From a checkpoint of a small mixture-of-experts model trained on Wikipedia: width 256, a shared expert of 64 neurons.
Below are experts of layer 6 (counted from 0) of a mixture-of-experts language model. Rows are named router (the router's row for the expert), gate (a neuron's input weights, with its number), up (a neuron's input weights, with its number) and show model dimensions 0-255. Each number is 128 + 24 x the weight over its row's rms, rounded and kept within 0 to 255. Numbers have three digits each.
Before each expert's rows: a language model's description of what the expert responds to. This comes from a sample of Wikipedia text that the model never trained on.

# expert 27
What it handles: List and table starts. Dash bullets opening lines in see-also and cast lists, pipes opening table cells, and first names like Tim, Pat, Mark.
router:136153156085092131134080133124124101134120115119163121106122108142139175098120157153142123140137145116119117114199158139107165107079165136120095165138140097117137149146135129109143123136130129103135120116098153171135102099160145134150143120128113154110118120112125080158124161134086163176159122141120147122112144076150106116122160170136104108147138133105128123149133183062095121100129106112157110124131113132053122090152156114154133114178119125094110134109115140110116134112104135121125127106154105109111160137135101138158146141095124155127091141095106116130074149111121123116075103120110114104104129119190137160091122119112119131141076139126125139136127115134133127109115138164153144162129101171160134120147144139104115122137064137133106143108141050114159118101129181
gate0:127154144131123178143102171141124155136119148151116151095134117067175144117119129149109148098127162135133138108093106144106076101133124158119110156120126125161149158115103110128130128117107121069116137140115121128112159113146076096175119148134131127125108126171139098152123139105149119185131119108142126116138116105154156116124118157104119141089125107136110139116188133108128106153120171106143168149119118111106106067104127128115164078083109122149140123112092120108128090124149138099161119139184087153075138112167167124138129087129108132136175134102145153091111087108162127099117135108165157116109118139140134130140151124149082125115121146142121139163130118133094072162178135098137131141133171179153144125131126099158141125126128136133109147096161116116072159104110158
up0:141130123085110131172118145119113146151137170152096105114092142129127120126162139121113156090083115133144132138104153153093112098118178081127138119103106162130134123175161157115127131124109147084161147105110150169135120152124150155176128138088087165121103134099169148161097118139114148131114075132140120120119142110115164122099157162142139133102183112105152147150148143103117103129122132122139175098053085090086154133143106134142150103107092140138112125117090109089093159133149106140106095145148113118134115146130096129129140118164144156114095120117118141118147140112150155146105119143118162148154157112182137170141156162125113143114118112129115145144130179139112155098146172127133121172122128131125113144165133129143112143107125103166155157089175081159110136093098132

# expert 43
What it handles: Abstract nouns of claims. Abstract nouns and reporting verbs in argument or description, such as claims, support, evidence, use, details, said, states, lack.
router:145097151113090147115077143090174131119147100132170122137152135138133157123136146105139127156136117107117102136160118129140120115124158117143110177138137142113141157105123133110114104157116122119107120105099143088100154127103143150141174119118116130082086087170137079130136125125118132143196137121094118134127149120126100123116167111150097094130145170096117120119133135111116139152147132140141120123150099110105111145146174123110128126146115115112116123123128113163120159111095168126151127125141116152121179137169145166153128159100084133104106110115098115104092155101119102133118117117129153146136153123155129146076125125078139132157090124107048110172124087113128134113155145123145055160159118125117210164090120102136097123183151138125106146117133078133170121115149151
gate0:087115079098176187161168108155209128111159125092116133141106109130135167090119075095190141150129136153132131144149127105175123104155158098142156151104117111142118077103158160123085148123107134143151166131104137143145126108133141158147144110134129119096136137198096156094147135109106171102147133142113140148109117119134110115131142102173149106111170153126122137104103165162110132123058145126138163093104088134150100139112140163170138165124116116120108147127120154167111130101095157122155110149130140115179113120149116127134129113132142131150112107141144110103113126121117159115134148145126126144147148133136116134121093123099138075123123099125094122143118138130106152164141101106140132144171128140126140146148101128078098134122163113117133154150142118102102094154098113
up0:130085153146122114148091127126111124083143144123139141108138121142115135145086151130151105105153124126106113129142142122152137145134138092125123154169110163139105111125173158137105194124150127119144105094096171123126133138128126122129145135134147140076082125151145083111154106122115143133149087112127200203169146106101149083135079082107123134148147153108146159111125178103128142115133162149123135152155174135116137152130115129128122166160134135153126137118115150119123128130097108114098162128147161121131130096165119100131131173119147122160109112101182096132114140119126102129111148137133164122119138108105109148138079146080134138146155162096067140120120144085116149149160125159112102187108134110116150135077086119136096140140164154099135082148117094096130122107112122

# expert 32
What it handles: Word-initial fragments. First pieces of words split into fragments, such as fl·ight, B·acterial, bow·ls, A·oife, plus common verbs like used and taken.
router:158186147104100144103130113113151130133138121108136139106152113113129156135129126119145121157125162104152131140163135112122125083094133105121094158133145120120108169121134089161141123117138153124138113080117131140109131117082119102165156142122129149156113114168118113133128106137121149157185122161105132153095167115137111129143143158128130133137093159124077118142118138125116084101137137144083074133134098109076118125101147172149144141134102099101154128121088152131125109112110177064146126136146100127111164124112119140148115134082129163136141170114104125124110071122142093099073123104088143083125128134150119123101113117100114149109102184131128126117151076157112102141159112150114064163125135146155191165144125125154129125120124154175123151123152083111134111126141182
gate0:107155098108161124159101130122111144157139172163140117140113151131163124119164074099114147135143138131151110235122154124151129092130112126114114157144093109097131121119160114122165125126077145155139129114099193123140147095098106103093111138150100136105097149123146119126107120084133113118129162171120135168114110081103140132102104144084127143123130101108107141130127118138088100129127123134079122156147159140096125117142113126140139132129120143100140139141078175143111094112136153083146136110164134117109142123116096127129084112121120118164117113179123145164156164136107137090125156156083119117122129127119158098145077150106092132154161153132149098108091149083140150147128137116126104108158125126115135144135132117083134134144142090145126127117164085085146124189135142
up0:136164128125142146110146169131163096136101103123112116139130118106104146139123145139153169149128113127116124079149098129091174115129084146144156132146087144129126131050109114152140143086144146106136101107164142133153129109158099168133147113117103122092111136094145135178107120104144154145134114096121092101133139118129127114167123124129156095160103157148150137117101132110081098119119101157117140108112119113158123161113152097114083101127113130131133170087136124115151140137102091109138106154124154133157147125147121146101118104146139141110172123130149141098136124110109096104095110127163109140106141170097096170099150108142139171089134096155094141125114134118125151092192127136099176123100109156106120099139160104093142106128164179095099125187120130184166113156112151

# expert 23
What it handles: List and table separators. Column bars in table header rows, dashes opening infobox list lines, and units like km, mi, ±%, bullets in data tables.
router:132163135134076157089130115095162130133159115114145126097155129123117139131121119159132113143113173123151110136186141122131109111071146119103114118118125081127140174155132111125156090115128156125117125108108095143097111121146086102151097099120132130145100126127109086138138135113129156143222136111132162125084165063157128133111128122175109139139147162102100131138127116106127111135123126108145116134121090123114121123152143110115115136144129106095127107108114117143102112130120125135126105086144099132078155126096105129129128147092108131128156139111151091160093151115109132093121119135118087133139115101182143149116124127117096133139096139138095124172135057143143112080117121116137141143151129185118236113134130128121144136145085155130122106120141112113125143083140185
gate0:088139104183142131108109111130097133085154126149082171115149116158157133154145142142134140137145189146160098137114128103125157121077111170091131125113132097127145142117099171130163134114137107111141157145081088132145084140144132107122119111192120132119128121143122154171121156100109127131120149165111122145127118098166110145137126130118120157135138116124071136118121100096095147108117158144161094121085154120123130148132128114115162115158099107130120119093129143142086137109136131149176135106135110114137175133132144085147115122100177126138143116142159166149114157096120075120103130077172091143177137087157108119145085145119109087111111127147107118102150119095093136137163176128152128120101147127100158139159103127126168104147146101147081142150118125114106093112117157
up0:170111156085095194103180136131098094107138130074116157142117096160109139087155090129085096109141141118149132112145132125101138151126127114141100137184167133143113118136123144108083111150126157149160095146123120150131116085157115132118084134156112121128171137112117123135148150103099151133122171139148119154157142109146143128176131134115110137118109101148143143133134161110157183138207093104119159161122163138124150120088129085124115123130100172111112160115128153124081117127178136102138147096101088123092086123151133147097102173100099113132132106122106119108105143140134156151141123145116111116083072148144122131158128129117162137124102143115067122114131093170149125099139128104101095108127128107151144100143113144093123112111124137134092140136111125132140133133127168